{"num_hidden_layers": 12, "n_experts": 80, "experts_per_token": 8, "d_expert": 32, "d_shared_expert": 0, "moe_layers": [0, 1, 2, 3, 4, 5, 6, 7, 8, 9, 10, 11], "router_score": "softmax", "normalize_top_k": false, "lr_router": 0.00172, "norm_eps": 1e-05, "batch_tokens": [32768, 65536, 131072], "max_seq_len": 256, "train_tokens": 412800000}
Below are experts of layer 5 (counted from 0) of a mixture-of-experts language model. Rows are named router (the router's row for the expert), gate (a neuron's input weights, with its number), up (a neuron's input weights, with its number) and show model dimensions 0-191. Each number is 200 + 30 x the weight over its row's rms, rounded and kept within 0 to 999.
After each expert's rows: "gets" lists some tokens that make up at least twice as much of what it gets as of all text. This comes from a sample of Wikipedia text that the model never trained on. Tokens count by the router's weight.

# expert 3
router,238,165,226,259,223,226,209,178,206,241,175,192,149,231,186,209,161,243,214,212,203,236,143,189,223,212,173,237,238,170,155,238,163,207,277,164,218,199,233,195,210,201,232,227,183,205,174,178,217,194,200,211,223,164,176,179,212,210,200,170,162,217,225,191,197,218,267,198,208,211,199,214,163,219,233,196,178,167,232,126,257,191,183,197,205,208,178,182,157,178,174,187,183,193,233,252,229,259,221,188,253,245,169,251,220,198,198,207,220,191,176,179,209,192,182,166,148,212,215,178,242,246,170,232,184,226,160,216,188,190,224,171,157,163,141,188,214,139,216,167,197,223,162,244,196,206,190,192,190,248,217,193,256,155,201,149,201,161,179,228,203,234,208,137,188,266,233,151,210,216,180,187,221,220,208,216,246,168,174,237,232,187,240,238,194,185,151,182,152,182,164,224
gate0,230,295,155,197,155,275,219,212,236,220,246,230,199,221,169,197,119,188,166,151,215,189,194,167,125,176,185,214,196,186,195,154,187,199,204,268,193,196,204,215,226,207,259,205,262,192,224,165,227,155,208,175,218,234,179,263,193,188,215,228,220,186,214,220,195,191,192,191,214,255,215,236,241,234,210,180,197,216,191,197,180,165,204,217,236,216,214,189,215,208,126,203,153,174,198,220,189,205,208,208,152,257,194,221,215,174,268,195,208,208,138,225,229,221,185,164,150,183,216,230,198,155,203,143,165,260,219,175,172,218,225,186,194,221,210,159,187,185,204,186,191,198,185,201,149,214,206,212,188,213,173,236,168,219,177,160,143,225,191,235,136,178,227,175,201,211,197,165,199,166,191,216,174,253,219,157,212,170,189,193,193,204,186,207,139,198,254,215,180,197,189,177
up0,151,158,224,169,202,230,190,155,187,167,226,193,201,188,224,188,183,207,150,199,218,121,212,154,133,241,193,205,173,141,147,223,253,212,167,184,194,184,188,161,181,239,188,211,212,210,210,233,251,241,190,199,182,209,162,171,180,180,166,151,217,191,225,271,256,207,254,193,204,227,206,170,234,224,184,167,220,207,183,214,156,190,224,256,156,200,177,202,220,178,241,171,232,221,201,241,195,222,223,247,213,207,224,193,151,179,184,221,183,245,262,208,163,213,212,254,176,223,228,199,180,192,182,280,308,213,172,197,194,170,139,208,224,174,160,191,207,213,195,258,171,174,202,205,215,242,225,193,165,152,190,187,227,201,232,219,207,224,202,175,195,169,187,233,195,186,186,234,206,163,172,140,211,202,210,230,186,191,206,221,225,217,151,242,198,200,175,177,202,232,215,202
gate1,191,213,210,162,210,203,223,202,210,215,262,235,155,218,181,163,214,166,200,206,255,200,185,204,200,175,214,169,211,191,185,187,134,173,195,223,166,236,240,202,204,219,211,160,181,113,201,245,189,201,142,241,177,210,207,192,214,229,276,179,224,175,223,222,218,187,193,184,218,247,222,235,222,163,147,241,169,171,152,203,194,199,198,214,229,183,209,183,239,214,184,248,191,159,246,170,178,153,191,155,252,230,215,149,173,175,287,145,210,233,190,248,210,134,199,187,203,250,187,195,186,198,154,189,202,213,207,185,212,181,187,184,205,189,280,224,166,195,182,210,204,194,162,257,201,187,194,259,174,224,249,224,225,167,181,234,221,223,225,201,179,221,185,217,196,249,185,223,192,223,170,210,174,193,219,189,213,165,239,176,253,184,150,170,186,182,163,169,247,207,170,148
up1,202,233,153,173,197,199,174,125,172,196,172,202,258,190,208,189,196,231,171,176,183,199,219,199,172,221,234,235,134,247,176,166,193,231,228,241,211,178,234,234,197,210,187,195,194,229,149,241,202,160,191,170,185,220,203,245,225,212,175,201,168,194,236,188,214,175,258,233,182,176,231,160,206,208,218,188,224,200,196,196,216,155,191,202,189,237,224,162,203,231,225,194,194,257,201,174,281,187,247,242,123,198,213,259,201,170,194,243,187,183,205,213,143,181,165,150,234,204,185,129,201,207,220,188,197,217,206,195,226,194,195,168,202,259,171,214,190,219,185,212,225,142,217,171,203,200,249,176,177,205,138,138,153,167,216,165,147,201,234,198,187,134,169,196,227,193,270,208,190,170,184,123,193,196,207,206,200,226,222,197,189,247,232,218,249,240,204,230,209,185,207,177
gets: " to", " by", " in", " for", " from", " of"

# expert 40
router,196,195,141,175,179,238,212,198,261,201,183,199,183,191,231,178,168,231,247,139,155,175,196,246,183,203,253,141,187,164,183,226,229,248,193,174,224,221,194,135,191,211,222,180,172,201,155,214,185,172,205,222,170,248,166,159,189,247,200,194,211,242,191,206,217,233,195,248,233,193,220,140,150,151,196,205,204,219,180,221,171,210,213,176,169,223,236,209,215,225,214,234,187,164,195,188,180,192,239,234,201,197,149,202,175,251,189,179,175,187,207,210,222,185,184,158,235,240,211,211,206,166,233,184,230,211,185,217,256,233,162,191,248,149,213,151,180,132,230,211,169,208,192,219,218,215,276,208,206,205,220,196,225,213,240,201,133,222,179,190,184,262,251,227,176,241,235,205,180,227,177,214,216,208,173,140,185,113,178,214,133,194,236,211,234,207,206,185,202,235,219,202
gate0,209,155,161,251,223,177,195,188,219,160,265,211,165,237,228,194,209,243,176,201,172,175,210,192,219,129,281,193,249,201,265,217,170,202,243,204,213,176,171,250,176,204,178,198,191,221,215,229,143,206,201,175,201,226,195,202,224,232,192,170,248,227,196,184,193,188,216,166,228,254,205,264,159,155,171,194,220,192,177,224,146,196,254,209,178,209,197,199,167,182,236,243,193,217,212,211,144,157,135,186,182,167,210,216,264,175,172,195,260,193,201,176,201,183,174,152,200,202,135,242,155,147,239,186,194,192,164,197,170,199,219,212,228,228,246,210,203,148,165,224,216,227,256,217,209,236,230,171,169,215,209,216,188,235,195,205,176,200,150,137,200,190,186,190,157,281,243,208,223,221,190,195,214,214,194,196,151,234,187,174,199,203,230,197,183,173,209,220,195,182,212,214
up0,155,207,230,171,177,186,196,186,168,223,143,193,177,178,216,187,171,152,198,190,216,232,158,229,197,226,165,226,177,190,116,161,257,211,149,207,193,180,215,181,196,203,224,146,239,194,235,216,231,230,201,229,191,173,228,196,191,198,190,212,150,164,190,202,190,230,195,205,172,195,188,200,230,198,186,232,210,202,196,184,220,209,180,171,179,176,228,191,275,249,113,186,202,202,211,179,236,199,261,208,253,238,192,207,155,212,222,260,148,204,157,240,180,221,181,223,199,212,190,170,229,232,120,244,252,191,238,194,243,203,160,213,209,162,128,208,180,261,270,196,184,166,194,161,210,172,161,204,272,241,246,212,190,190,211,178,194,192,234,244,189,212,213,211,213,199,166,222,163,174,242,225,143,205,204,212,211,226,206,219,147,215,176,201,211,248,199,166,196,213,193,204
gate1,214,183,220,185,204,250,203,184,180,201,211,212,202,207,216,210,202,206,187,204,242,169,226,199,219,220,229,238,221,182,152,249,205,202,193,148,204,228,176,208,195,177,178,192,228,193,203,171,237,184,264,160,257,195,198,233,221,125,190,166,232,202,240,207,185,212,173,241,166,184,210,273,237,144,225,280,207,257,190,172,205,173,162,137,235,240,208,162,162,202,179,204,169,173,231,194,189,202,204,243,210,228,179,218,213,200,236,245,140,180,224,225,218,219,223,206,192,218,174,189,235,167,153,205,164,217,196,174,223,145,237,156,211,165,143,183,147,194,239,219,174,185,163,150,232,251,166,184,182,172,181,190,167,224,200,161,156,217,227,187,221,258,151,169,179,188,210,222,199,215,175,178,192,239,258,228,228,219,182,206,162,258,175,205,207,202,240,172,234,193,243,257
up1,196,189,206,190,220,264,210,240,198,171,196,212,184,200,211,186,186,209,191,196,213,176,233,208,197,212,219,204,204,203,177,239,205,200,231,138,215,248,142,222,194,207,182,194,234,189,187,201,214,160,246,176,222,147,202,236,222,128,184,183,233,191,216,208,204,220,188,261,178,166,200,237,190,147,200,290,210,211,183,167,211,225,183,164,250,204,220,155,182,202,170,199,191,160,255,179,207,184,205,236,213,174,182,230,230,210,251,243,156,198,224,230,223,202,199,198,224,218,173,207,244,181,185,186,159,247,172,183,268,139,232,174,212,174,177,183,175,166,234,228,166,189,152,160,226,254,185,143,197,191,165,178,177,226,174,157,161,182,224,187,205,293,176,175,180,202,256,197,196,230,170,181,223,265,268,206,228,206,178,202,165,251,187,172,241,174,242,184,226,190,213,243
gets: " |", "\n", ";", ":", " (", " –"

# expert 67
router,209,187,192,277,237,199,195,232,193,241,152,204,156,207,201,231,143,194,172,236,193,207,163,194,190,169,207,194,240,210,151,255,179,224,251,176,212,245,240,200,177,203,209,204,220,186,152,191,222,193,195,175,171,140,202,254,234,226,218,191,176,189,219,158,265,148,246,203,227,146,194,220,182,210,213,224,187,130,228,122,190,210,156,182,183,191,195,189,157,197,232,242,179,173,247,242,215,228,207,229,253,230,190,200,176,162,254,185,241,153,201,223,213,191,152,196,165,187,169,174,229,208,197,206,173,219,167,178,177,173,247,201,196,239,144,245,230,167,222,144,233,202,169,177,193,213,250,221,189,220,181,177,181,158,206,194,194,176,167,245,221,253,193,184,203,243,216,134,195,153,189,202,240,210,185,221,199,198,201,215,236,255,196,233,200,193,219,249,172,181,213,186
gate0,210,219,216,129,166,193,206,256,191,265,201,214,178,160,220,223,189,171,212,185,219,231,164,202,216,169,163,228,235,182,237,233,200,220,219,233,252,192,240,192,200,178,239,209,218,135,202,216,170,202,230,214,201,192,220,200,150,176,231,206,175,169,171,206,189,170,215,196,221,178,176,257,145,204,201,239,217,194,136,170,187,176,191,230,197,212,248,168,261,219,223,213,216,210,221,232,226,182,176,145,202,198,109,204,161,222,219,200,201,202,189,194,221,228,177,138,117,230,208,202,208,237,192,200,237,209,203,193,234,271,223,241,223,221,263,204,210,172,192,172,228,197,185,192,209,183,148,197,239,164,194,173,279,132,207,221,164,223,172,216,214,221,178,218,188,202,177,158,214,208,164,242,156,179,188,222,174,165,229,254,202,146,203,211,179,185,234,228,215,156,187,168
up0,225,160,181,173,178,189,207,234,199,212,163,238,194,124,209,231,247,162,170,166,201,229,156,246,212,184,196,215,192,165,211,236,225,216,225,205,265,183,196,194,199,175,241,205,215,179,223,185,189,180,186,230,214,151,202,174,131,185,234,200,199,157,210,204,229,201,185,221,228,194,153,162,190,199,205,197,237,216,186,213,178,169,156,154,195,206,229,161,236,197,185,223,211,221,269,223,245,178,224,201,204,184,132,210,221,173,247,218,192,183,232,193,239,209,203,120,103,218,233,209,188,237,202,204,187,210,227,226,208,172,251,227,228,189,183,247,162,145,222,241,216,153,154,186,202,200,194,185,231,191,191,170,197,144,227,174,162,221,135,221,182,184,205,218,170,189,196,238,186,209,180,264,113,181,218,205,192,203,218,208,132,216,199,204,230,196,187,232,219,150,201,146
gate1,202,210,190,189,234,237,196,181,178,199,211,206,249,208,184,204,224,153,235,241,192,123,238,157,206,221,243,254,181,216,200,158,195,199,191,196,176,170,255,164,181,219,219,218,224,247,197,226,222,164,241,202,235,228,163,177,191,218,206,175,195,173,172,141,169,150,209,190,248,220,217,183,229,196,218,249,189,208,217,192,200,222,244,182,157,178,176,165,200,199,178,200,164,162,184,215,151,221,195,171,227,168,222,202,193,158,174,169,186,240,221,200,157,290,254,194,230,231,220,210,169,156,220,195,134,194,214,116,179,216,218,224,214,181,218,207,233,190,166,155,138,224,195,189,187,269,197,204,210,253,141,191,261,205,180,170,170,213,164,182,209,246,189,269,191,175,163,216,219,177,193,185,143,220,224,218,181,204,235,223,191,195,201,163,194,267,200,196,229,235,194,187
up1,197,204,231,168,171,243,225,209,228,160,200,213,199,199,213,210,194,233,200,229,173,207,214,202,203,159,138,229,222,242,183,176,175,127,168,176,227,193,154,196,198,187,224,190,165,249,214,235,165,219,165,251,205,147,180,180,186,212,258,206,203,186,185,201,228,218,183,222,165,218,168,179,204,212,177,227,202,142,187,127,185,193,194,202,146,155,198,192,219,148,137,202,226,172,181,203,245,204,197,231,208,192,159,230,235,170,164,163,198,171,205,190,226,163,172,279,155,220,197,228,179,208,224,218,191,206,118,207,181,257,174,167,187,197,208,212,240,214,247,229,173,192,250,192,190,178,212,241,191,200,259,154,184,244,249,209,148,224,162,281,173,220,240,201,177,238,179,224,245,255,220,209,214,211,190,166,220,207,158,201,214,200,228,197,231,141,225,206,221,236,188,199
gets: " of", " to", " for", " with", " in", " on"

# expert 43
router,223,234,232,244,233,209,206,156,199,196,213,195,141,135,237,187,172,181,211,233,206,167,214,179,181,202,178,239,239,265,221,229,223,246,239,204,195,235,224,203,228,207,210,229,241,188,217,188,182,246,158,167,151,155,222,182,220,171,157,198,232,181,214,178,216,160,197,205,217,197,243,217,177,158,138,224,211,250,186,179,182,221,195,251,242,206,200,244,199,172,245,210,202,235,231,203,191,238,172,177,191,234,235,159,220,207,182,235,232,243,197,187,184,177,172,202,230,179,132,168,258,209,197,237,225,185,202,245,223,203,245,201,215,199,212,223,230,157,149,215,199,161,195,187,151,169,197,206,174,206,210,241,232,192,149,222,225,160,185,171,247,189,212,154,232,194,167,165,172,116,193,222,221,181,204,207,140,146,163,185,201,196,197,197,211,190,242,126,167,212,142,199
gate0,193,172,198,187,198,198,213,178,194,222,173,182,157,222,207,201,274,234,228,245,218,241,198,191,170,194,214,196,190,216,247,173,206,221,252,171,218,240,216,226,168,219,208,244,229,194,185,212,194,203,204,162,213,202,223,171,213,202,181,171,185,174,163,161,164,158,162,241,228,229,181,258,202,165,239,183,185,204,218,175,204,236,204,188,230,210,194,123,175,146,240,143,224,163,201,234,191,199,184,209,180,159,202,196,214,182,216,205,161,161,219,168,237,203,229,173,185,202,197,233,308,186,216,202,210,201,192,237,122,203,222,266,191,201,257,234,214,162,211,160,260,184,209,181,270,192,197,215,144,178,134,257,211,179,190,186,187,167,259,152,243,196,222,179,173,200,182,193,220,192,192,219,235,212,189,217,177,194,220,131,181,194,239,203,146,244,197,216,215,152,219,226
up0,214,222,202,226,186,209,168,221,170,190,198,173,214,167,209,257,205,146,264,216,229,216,224,213,120,218,199,198,194,195,161,227,203,196,205,205,176,204,217,239,216,202,216,222,238,190,179,213,164,193,170,194,174,213,171,262,217,179,185,191,126,208,171,228,233,216,238,226,231,169,147,185,196,210,220,183,190,167,187,252,255,257,151,211,168,205,207,189,155,213,208,167,180,228,240,220,261,205,236,220,154,182,184,189,244,178,143,232,194,174,176,184,172,192,215,197,238,178,226,221,192,212,240,204,257,247,203,173,214,157,145,172,169,223,151,195,186,166,206,184,225,206,229,182,246,211,188,160,191,208,215,207,131,249,219,253,239,244,182,244,225,170,175,173,196,181,218,172,169,261,175,180,140,199,161,177,226,130,170,255,178,169,191,214,197,200,236,246,197,172,210,203
gate1,180,149,182,210,211,188,224,168,166,248,259,215,196,165,173,232,213,187,202,214,147,185,159,235,172,203,163,243,198,207,182,194,226,126,229,237,284,211,136,226,233,170,199,188,178,229,267,199,163,206,188,209,198,185,162,257,211,226,149,213,200,189,172,257,227,184,218,237,205,241,188,190,162,212,149,171,191,255,151,218,152,179,164,176,197,203,210,280,223,181,248,210,238,178,187,233,219,233,166,167,225,172,159,195,207,200,163,193,174,187,198,184,215,212,204,219,209,190,226,182,252,186,223,186,235,195,212,230,168,196,232,193,225,145,216,180,198,224,182,209,170,201,178,206,195,215,222,195,211,203,147,217,160,189,185,236,189,226,194,231,188,253,275,273,193,208,158,181,167,204,213,157,188,204,238,247,193,243,172,191,182,185,192,177,161,181,218,181,225,191,271,183
up1,218,169,166,217,178,203,250,169,181,226,187,222,210,171,146,190,201,175,211,265,184,171,214,256,199,211,191,237,192,245,164,222,215,184,194,229,238,202,130,226,190,149,204,195,201,244,206,216,227,193,164,184,167,189,165,182,175,223,243,202,224,209,245,258,207,178,209,203,195,163,200,167,159,188,202,174,231,205,208,207,156,171,147,164,196,175,197,227,207,196,194,253,177,216,199,224,207,224,111,206,140,154,211,176,195,204,203,199,197,155,195,179,230,203,185,246,232,201,247,215,263,219,181,243,251,156,148,201,156,195,239,234,209,176,158,205,194,236,205,205,209,193,245,206,168,260,277,193,156,213,163,178,223,185,192,240,176,189,189,206,146,218,223,236,123,229,171,229,155,221,221,189,193,182,209,218,168,251,219,191,183,219,188,223,141,214,155,224,218,211,242,165
gets: " is", " was", " of", " be", " are", " been"

# expert 4
router,183,141,204,263,218,253,201,235,155,244,172,214,168,218,221,221,207,249,183,181,176,172,180,162,238,215,174,231,254,219,175,223,181,229,248,167,240,192,242,219,192,183,138,217,175,210,197,213,240,255,163,194,194,161,215,249,204,240,242,183,200,225,253,180,261,193,210,187,211,181,156,186,206,216,163,181,173,223,180,152,189,125,201,204,183,181,185,219,140,193,225,241,223,204,240,215,209,237,198,219,262,216,192,239,243,238,195,182,241,172,187,182,185,175,185,183,166,155,206,239,195,214,158,229,166,251,146,225,220,169,246,180,153,183,145,189,202,151,194,174,213,218,161,200,226,200,199,240,174,229,190,200,167,189,200,196,220,198,171,233,189,234,204,201,186,209,201,172,162,200,190,198,228,242,200,151,251,203,151,127,170,194,241,199,211,158,181,152,178,183,210,210
gate0,217,210,222,217,200,142,217,226,226,228,229,212,231,189,190,172,182,228,266,233,178,247,203,172,214,216,138,175,171,228,180,223,216,167,313,184,211,203,252,231,141,186,194,189,224,146,216,162,177,190,204,203,197,248,190,184,223,203,181,196,199,237,166,228,191,155,222,197,184,150,163,254,148,178,176,183,212,202,201,188,245,184,193,173,180,210,204,239,163,225,195,151,208,196,190,164,211,153,225,196,162,189,219,188,258,218,202,238,268,180,206,199,175,191,202,147,125,276,179,185,203,228,227,195,236,192,254,228,169,181,207,159,166,166,216,238,191,255,231,160,191,147,188,165,192,177,187,193,210,257,256,215,212,190,199,209,199,203,207,253,204,210,215,211,203,247,173,185,177,147,216,202,205,212,180,234,230,205,185,183,158,203,214,192,159,236,194,229,164,165,214,241
up0,158,209,153,204,208,225,157,262,170,244,189,159,191,209,164,235,221,191,199,240,225,154,150,216,178,137,167,184,171,112,208,166,187,160,214,156,210,194,184,214,163,196,203,192,230,198,209,160,147,219,223,204,201,193,175,217,220,200,241,196,207,182,183,178,196,185,203,157,217,244,259,227,187,169,226,248,212,161,170,228,190,191,167,185,197,208,195,154,187,216,167,215,223,200,184,293,232,213,187,202,196,181,267,219,178,180,248,196,184,177,195,235,179,222,209,193,205,154,207,198,237,129,206,213,198,200,183,175,205,166,180,250,174,189,156,233,215,166,211,181,237,226,142,260,220,200,216,137,204,172,233,194,205,200,241,241,173,252,193,204,202,273,225,213,226,216,159,172,230,191,206,210,269,196,234,202,200,214,192,197,252,229,193,171,214,191,217,141,188,242,152,194
gate1,186,151,206,162,168,207,202,251,199,242,232,195,159,159,192,185,152,240,201,218,181,152,246,183,178,203,171,181,164,157,190,164,217,201,146,153,242,220,189,203,198,195,218,238,189,215,202,195,150,199,203,218,221,203,211,224,189,258,182,190,167,170,238,191,200,222,220,218,169,203,205,225,202,234,240,166,209,247,174,212,173,254,212,223,190,200,195,240,193,187,162,213,216,172,190,228,242,188,189,150,157,190,190,245,223,148,197,209,168,128,224,213,238,179,228,237,187,200,112,225,200,243,194,234,201,265,214,210,208,159,164,243,156,183,131,207,213,222,146,215,223,217,234,205,174,194,201,160,205,183,210,225,165,198,232,168,168,211,254,216,182,249,177,195,162,231,244,245,189,168,190,228,279,180,196,223,218,164,220,167,219,192,197,213,191,234,247,199,122,182,156,204
up1,204,220,186,214,239,227,217,140,272,196,157,122,204,230,200,193,183,275,219,189,230,202,165,201,208,211,189,202,198,223,153,217,202,196,254,231,193,238,286,207,215,219,183,229,184,190,190,196,246,195,184,208,200,169,227,185,214,185,247,198,202,216,202,249,222,193,202,162,196,153,242,197,166,168,162,187,186,151,218,215,172,205,211,152,210,267,222,152,207,166,153,203,142,230,281,173,199,217,206,189,166,191,241,191,164,241,238,186,204,170,213,187,181,213,170,210,230,168,248,178,159,206,129,190,189,183,191,210,208,198,197,187,219,199,139,182,131,203,283,163,191,195,178,215,180,195,200,219,178,193,242,214,186,154,178,180,209,189,210,188,207,150,200,247,190,207,226,176,204,259,226,190,168,181,196,166,187,210,181,224,208,227,204,207,283,195,193,231,202,202,270,222
gets: " of", " in", " the", " to", " on", " for"

# expert 75
router,204,163,221,191,157,174,203,179,251,171,196,193,204,204,217,171,223,218,242,229,173,229,222,225,192,186,227,255,210,261,240,245,131,204,238,218,224,156,178,237,222,197,223,205,185,171,214,195,206,196,174,210,219,190,187,249,225,155,194,207,214,261,182,197,224,160,162,190,150,169,207,224,174,230,169,136,185,190,183,217,192,188,209,259,220,177,185,189,186,181,190,182,192,255,183,147,226,225,213,130,171,199,255,197,229,212,196,179,215,204,194,197,204,197,139,160,223,258,139,192,252,206,164,209,227,172,187,236,216,163,273,209,171,175,241,201,191,221,137,177,221,186,236,248,173,195,248,157,147,194,222,274,225,189,142,220,197,189,247,185,215,162,209,190,171,172,223,181,207,214,209,195,179,209,197,248,148,164,188,212,219,194,197,208,185,189,270,158,166,215,177,200
gate0,137,155,207,204,209,184,144,218,147,218,207,193,169,208,224,175,223,168,188,165,191,233,172,180,178,205,151,188,167,170,212,166,245,221,180,247,179,192,158,206,232,139,237,199,186,192,209,195,169,219,219,204,159,234,156,221,214,201,135,164,268,193,195,192,190,192,198,157,179,241,221,199,208,188,262,168,218,186,209,195,228,215,219,294,151,179,204,187,238,160,185,180,242,192,226,207,197,212,190,228,220,231,203,218,238,185,178,136,169,186,182,174,222,177,212,216,177,224,177,208,190,199,229,231,245,159,242,200,161,210,236,291,214,209,191,224,237,279,215,169,146,175,224,213,196,229,189,169,225,169,224,174,213,176,192,197,213,224,209,236,233,157,212,190,206,213,153,220,198,200,194,241,257,144,186,199,199,182,195,185,249,203,168,199,182,183,247,212,209,283,165,178
up0,265,237,178,201,185,203,262,223,221,182,197,226,198,220,144,209,212,225,230,230,183,196,205,227,259,206,245,239,213,184,192,229,174,173,191,187,197,191,252,239,199,194,163,183,194,200,189,172,221,196,154,226,263,183,202,238,167,213,206,229,174,173,188,252,227,166,183,272,225,195,223,211,225,236,213,166,165,209,249,169,248,193,191,111,212,224,162,223,217,163,191,215,157,218,175,198,209,160,236,210,182,203,219,224,161,258,209,252,173,202,243,158,201,235,165,232,227,241,240,217,199,204,183,234,162,232,241,170,146,211,185,141,187,225,173,209,223,158,177,197,207,190,213,193,156,213,201,180,151,258,150,197,199,143,235,162,216,166,230,185,210,177,168,198,211,201,198,144,215,219,207,151,171,235,205,217,137,198,198,235,177,188,229,192,238,193,160,206,132,221,199,192
gate1,204,194,160,212,201,192,196,286,208,181,187,222,177,182,239,173,176,187,272,211,189,209,204,244,222,206,212,162,187,141,242,201,218,217,225,194,247,294,196,148,192,169,190,188,196,233,218,211,228,171,214,178,226,211,133,281,176,196,196,160,228,190,197,174,177,185,222,210,225,209,193,208,197,175,212,153,193,156,173,219,245,194,184,192,185,142,207,207,185,184,234,149,186,214,212,214,198,220,239,183,200,222,164,175,220,200,250,223,196,185,176,217,211,192,159,177,216,157,174,178,231,181,208,168,175,225,184,146,286,204,200,176,219,245,190,205,186,223,175,207,199,240,248,189,174,240,211,225,213,194,172,177,208,156,231,209,201,209,249,318,177,226,175,220,177,156,206,268,150,169,212,190,230,217,203,216,224,242,148,188,216,180,163,179,161,171,204,198,200,192,235,169
up1,198,217,183,245,211,175,179,176,166,209,152,198,190,195,214,205,235,151,179,184,216,209,181,219,164,226,196,171,214,183,185,205,249,169,191,228,149,222,173,261,233,225,175,169,191,196,189,230,195,149,214,187,214,179,219,252,187,178,233,196,184,217,186,240,172,246,149,173,154,178,196,198,240,267,188,232,152,196,223,219,177,279,225,182,195,162,151,210,204,229,157,272,198,208,179,164,187,198,217,246,251,189,226,212,139,264,162,186,207,181,176,222,230,156,178,209,161,168,233,162,186,215,237,183,156,215,232,193,225,229,186,189,214,197,196,248,162,209,200,224,185,205,192,261,169,273,150,185,246,198,190,195,259,231,167,184,153,165,182,199,235,237,173,212,273,218,231,163,212,207,188,208,159,213,161,203,156,197,210,170,214,218,249,199,170,201,183,191,242,175,206,159
gets: " time", " it", " one", " year", " that", " there"

# expert 53
router,236,198,187,218,205,167,186,193,179,162,198,197,197,155,225,195,166,163,230,220,158,225,206,148,182,165,203,144,194,246,262,232,199,193,200,188,209,238,198,176,235,239,163,200,243,162,236,165,159,182,162,186,197,187,198,219,188,210,192,205,210,187,226,170,264,180,214,203,200,246,223,175,206,229,243,191,204,231,223,216,209,217,210,288,240,151,223,171,221,177,200,200,187,197,192,204,253,247,198,223,168,179,191,145,155,187,249,229,201,257,180,203,222,170,186,164,224,165,165,144,211,210,218,210,191,192,230,183,213,127,263,140,231,226,201,225,155,206,128,216,198,169,240,228,201,217,207,198,217,197,216,213,230,170,173,196,190,236,199,133,250,199,195,131,201,183,178,176,243,171,215,190,192,196,207,258,128,173,193,233,239,199,152,204,227,188,262,162,193,222,194,197
gate0,191,246,166,221,179,242,169,174,243,168,211,199,208,147,183,194,184,260,221,212,189,147,168,169,153,194,161,224,193,258,205,142,154,201,229,227,162,196,168,234,223,217,152,224,162,211,196,219,191,186,193,190,175,210,217,178,197,176,237,190,230,204,215,169,242,186,210,178,254,239,260,232,178,175,212,188,212,209,211,193,203,215,185,215,186,219,204,196,209,158,211,252,191,216,184,210,180,248,202,199,228,180,144,206,158,178,219,200,231,211,194,168,279,196,144,203,190,183,195,161,197,245,207,181,196,173,178,218,245,212,217,217,151,213,161,216,184,190,232,139,158,212,249,203,173,189,221,240,205,145,152,194,205,178,198,213,189,202,213,143,182,160,261,199,230,248,230,232,214,272,197,255,168,135,247,147,136,199,215,160,220,201,159,227,210,206,202,223,238,244,226,220
up0,205,193,206,222,221,260,205,157,208,143,175,196,209,155,120,215,198,263,233,210,187,191,177,185,148,143,202,218,220,175,217,205,215,151,188,210,211,173,193,318,240,190,179,199,173,219,176,216,241,159,190,215,215,156,161,189,177,213,268,238,229,213,205,205,234,188,136,210,197,218,196,200,217,222,193,138,177,192,226,195,198,242,227,194,173,159,203,207,158,186,219,216,206,188,196,253,162,217,176,197,199,186,198,204,148,221,173,198,228,193,168,125,196,221,198,254,182,224,193,163,224,179,135,236,205,175,154,144,185,188,190,236,186,171,224,186,162,193,188,169,186,214,233,210,204,223,218,165,181,198,201,192,182,230,231,203,244,184,201,194,214,212,248,285,184,229,240,206,200,236,153,180,241,194,279,156,200,226,207,195,201,210,178,237,227,235,152,204,216,201,196,207
gate1,210,160,162,216,175,224,222,167,209,226,242,196,146,190,208,204,149,234,185,200,224,240,191,176,159,160,199,191,166,213,246,235,170,197,246,182,168,186,168,159,186,229,208,193,220,188,182,164,214,233,177,198,166,257,206,234,163,180,236,204,185,245,157,223,161,184,126,169,178,179,229,243,275,148,228,191,198,232,194,175,166,159,181,293,195,172,189,213,177,146,224,194,218,174,167,187,167,215,191,154,207,212,269,163,192,187,204,193,250,210,178,191,197,208,164,192,181,220,202,178,228,215,193,275,247,175,155,217,219,183,271,189,240,196,168,185,193,202,214,180,245,238,250,179,179,192,175,206,138,230,201,240,206,202,179,216,216,180,196,162,196,166,207,210,174,191,207,228,250,208,219,245,232,199,155,198,224,207,199,225,169,162,232,220,198,243,254,243,234,221,208,205
up1,199,274,213,207,244,164,214,217,221,196,206,194,198,194,210,195,204,195,189,248,202,189,201,167,133,129,155,251,221,225,173,208,138,189,199,215,177,171,214,246,264,178,217,205,229,171,226,220,220,220,194,271,203,183,190,110,243,183,180,166,215,222,189,186,216,179,185,150,225,191,229,178,170,159,146,216,193,229,223,176,158,203,219,243,210,228,175,199,201,191,176,190,212,216,191,199,219,199,159,214,203,253,177,228,249,212,193,195,212,209,148,169,212,186,275,225,238,188,163,219,251,206,192,161,202,211,205,180,270,224,175,209,175,178,251,155,232,208,204,165,199,201,241,198,232,176,157,218,225,151,211,183,234,202,195,238,215,167,207,171,173,214,167,187,138,213,236,211,162,250,194,269,213,165,229,169,151,155,196,257,228,155,188,190,206,154,196,202,188,196,208,195
gets: "s", " number", " population", " series", " people", " groups"